Weights of a small mixture-of-experts language model, trained from scratch on English Wikipedia.
Size: 10 layers, 61.7M parameters.
Training: 265M tokens, 10995 steps.
Below are experts of layer 7 (counted from 0) of a mixture-of-experts language model. Rows are named router (the router's row for the expert) and show model dimensions 0-63. Each number is 200 + 20 x the weight over its row's rms, rounded and kept within 0 to 999.
After each expert's rows: "comes before" lists some tokens at least twice as common just after its tokens as in all text. This comes from a sample of Wikipedia text that the model never trained on. Tokens count by the router's weight.

# expert 12
router,169,219,201,198,192,190,203,258,201,210,213,215,187,149,190,201,211,198,216,206,221,190,180,211,208,192,224,190,195,183,223,224,208,226,176,191,163,193,176,227,153,213,161,199,204,194,167,174,217,204,183,191,195,210,216,186,241,232,171,217,168,214,225,202
comes before: "2", "1", "4", "6", "3", "5"

# expert 17
router,204,201,197,204,174,197,160,186,202,203,183,217,173,234,213,204,170,183,228,180,218,237,192,202,219,193,176,203,213,207,222,195,226,207,151,202,205,181,173,213,201,217,230,188,192,218,157,213,205,194,211,213,186,212,192,206,255,218,171,186,190,176,180,219
comes before: "| ", "|---|---|---|", "|---|---|---|---|---|", "|---|---|---|---", "|---|---|---|---|", "votes "

# expert 5
router,194,167,161,211,220,219,230,194,211,195,183,200,190,214,179,196,182,213,185,202,207,195,168,187,228,199,177,172,191,153,161,228,216,198,197,202,212,161,197,210,209,213,205,231,210,205,163,197,202,198,237,215,209,171,198,176,188,227,198,188,189,182,201,191
comes before: "\n", "\n\n", "= ", "==", "===", "information"

# expert 21
router,218,171,204,149,209,213,166,169,202,225,223,210,194,222,193,215,179,186,203,211,222,204,177,183,198,214,211,190,212,237,207,177,179,169,228,208,189,227,197,226,226,205,200,191,195,254,150,208,191,185,220,204,196,196,200,198,200,210,178,220,215,224,177,242
comes before: "(", "– ", "=", "and ", "is ", "/ "

# expert 24
router,230,196,173,188,217,207,210,200,182,189,196,204,212,177,169,185,189,215,226,231,225,174,191,208,217,191,184,209,207,175,197,243,193,180,181,215,195,250,230,220,214,223,160,220,199,182,215,194,213,227,179,215,214,228,169,194,216,185,195,197,228,166,207,189
comes before: " ", "1", "2", "0", "3", ": "

# expert 18
router,202,222,155,193,192,233,169,204,211,204,206,187,171,187,191,222,197,210,217,179,188,196,194,202,176,199,175,223,172,188,183,184,212,237,214,200,217,185,235,202,210,180,216,219,184,196,189,203,168,213,198,177,217,155,193,230,182,165,172,175,181,178,185,174
comes before: "the ", "a ", "his ", "be ", "an ", "well "

# expert 23
router,202,200,211,171,202,196,230,213,195,209,212,198,180,156,189,214,170,200,208,235,187,197,160,182,235,211,170,168,211,205,194,232,217,186,216,193,192,196,215,193,212,194,217,222,211,188,177,228,206,204,215,226,143,195,218,211,180,179,225,169,203,208,195,231
comes before: "\n\n", "\n", "′", "″", "°", "% "

# expert 22
router,183,186,205,177,195,187,202,218,213,232,194,240,202,172,179,222,187,206,192,191,194,171,174,201,188,208,232,184,191,180,181,248,202,219,199,186,175,203,222,169,199,217,201,237,204,242,257,205,224,222,219,178,208,239,194,183,182,193,198,216,224,182,209,190
comes before: ", ", ". ", ".", ") ", ")", "; "

# expert 7
router,186,177,179,178,186,199,153,196,227,240,210,201,203,234,210,184,176,191,260,208,253,192,164,212,171,197,204,192,201,244,200,180,188,189,212,198,198,178,225,204,196,211,212,196,204,219,211,193,162,220,201,200,185,232,226,178,179,193,171,198,177,240,176,167
comes before: "and ", "which ", "but ", "who ", "with ", "was "

# expert 3
router,210,216,168,201,216,206,181,193,210,203,197,166,182,212,229,209,186,178,214,198,189,212,213,215,186,198,226,212,200,214,198,190,201,240,207,203,229,203,190,161,172,161,192,229,176,213,170,179,162,209,215,183,227,200,186,193,183,187,190,217,207,228,193,186
comes before: "was ", "a ", "is ", "been ", "also ", "had "

# expert 29
router,208,173,229,218,214,181,179,191,165,191,215,222,219,193,212,173,200,195,190,192,208,180,182,194,218,184,190,181,213,159,209,239,206,208,168,184,191,165,202,179,207,181,240,159,200,164,228,210,228,199,236,214,222,179,214,230,255,199,200,205,216,203,203,220
comes before: "–", ".", ") ", ". ", "; ", "% "

# expert 31
router,217,218,205,176,197,193,170,199,196,202,209,196,196,218,192,183,194,168,166,169,199,181,193,188,175,227,202,220,189,222,199,178,188,198,209,176,209,224,186,176,210,201,216,202,168,223,181,213,161,214,215,189,214,182,174,170,161,213,228,183,197,208,218,207
comes before: "of ", "to ", "and ", "in ", "the ", "for "

# expert 11
router,243,175,202,166,188,215,194,190,216,224,181,240,222,228,197,215,200,205,183,236,184,185,215,211,202,234,230,188,180,224,211,204,202,175,218,145,188,233,187,220,189,180,212,187,173,265,169,200,186,189,192,198,222,181,190,179,203,198,221,189,180,194,210,229
comes before: "of ", "in ", "and ", "for ", "League ", "years "

# expert 8
router,207,213,215,224,193,173,238,207,190,202,175,205,221,182,206,185,197,221,178,171,179,163,195,187,168,215,204,196,168,228,210,191,192,199,170,211,180,201,187,199,213,170,242,239,166,174,242,181,205,227,191,213,205,203,182,190,184,214,217,203,210,237,223,167
comes before: "s ", "s", ", ", ". ", "'", "=="

# expert 4
router,206,172,178,222,186,209,192,243,222,202,176,146,192,209,182,209,166,204,243,213,211,224,217,192,185,200,207,185,183,263,211,164,212,215,187,188,204,192,199,192,224,163,199,195,188,226,184,217,184,213,211,196,179,225,171,205,190,211,182,214,205,200,208,195
comes before: "The ", "In ", "He ", "==", "he ", "It "

# expert 25
router,224,182,193,196,223,188,141,200,238,204,209,175,200,189,205,202,191,221,204,190,217,202,189,198,224,173,195,226,201,177,200,234,196,196,175,204,200,207,195,213,225,220,167,187,238,196,188,213,233,225,198,189,227,221,198,204,240,179,171,196,213,194,201,217
comes before: " ", "0 ", "1 ", "— ", "2 ", "3 "

# expert 14
router,223,190,210,177,213,207,150,158,203,236,222,209,203,232,221,223,209,158,233,185,233,186,190,194,217,202,193,202,222,239,199,212,203,220,218,224,205,179,190,245,209,211,241,185,202,206,172,174,171,217,207,225,223,190,210,216,244,197,191,192,198,207,201,226
comes before: "|", "| ", "(", "*", "/ ", "• "

# expert 9
router,217,220,207,209,216,200,196,241,228,209,184,243,192,153,189,187,187,192,199,197,198,184,182,228,194,180,217,192,211,173,212,204,195,200,187,175,162,211,200,183,198,211,160,193,198,165,209,185,208,208,183,200,186,193,209,193,184,187,232,200,180,192,206,230
comes before: ",", ".", ", ", "th ", "–", "0"

# expert 27
router,188,238,194,252,176,207,208,186,195,166,197,209,200,140,225,232,206,215,180,174,209,211,196,178,188,197,197,196,229,190,164,232,222,211,212,213,224,160,192,189,190,221,183,208,210,189,256,170,230,161,186,217,213,216,189,224,202,198,205,194,183,192,171,169
comes before: "-", ", ", "'", ".", "o ", "en "

# expert 6
router,203,228,182,180,195,226,181,251,183,203,190,213,185,208,195,173,218,203,194,202,219,204,190,187,214,220,178,183,211,218,227,197,181,213,222,154,215,169,220,208,215,195,212,173,169,197,216,215,193,220,208,196,224,173,198,192,168,214,169,176,207,157,197,200
comes before: "the ", "a ", "his ", "its ", "their ", "this "

# expert 19
router,179,198,208,170,217,187,193,232,215,217,205,158,207,220,180,198,212,223,242,182,218,202,197,186,203,192,172,204,220,217,217,159,195,221,211,226,195,200,194,206,208,210,135,211,215,228,173,198,210,191,216,166,187,215,167,230,205,171,200,187,210,180,168,180
comes before: "- ", "• ", "Born", "P", "Country", "D"

# expert 10
router,218,189,208,177,186,197,215,199,202,240,171,222,188,231,203,194,202,196,215,196,197,182,213,205,191,176,226,217,193,213,211,177,188,210,254,191,211,231,168,183,214,203,210,221,193,246,170,182,158,214,211,194,206,201,207,162,209,219,202,185,207,217,214,208
comes before: "in ", "by ", "as ", "to ", "with ", "on "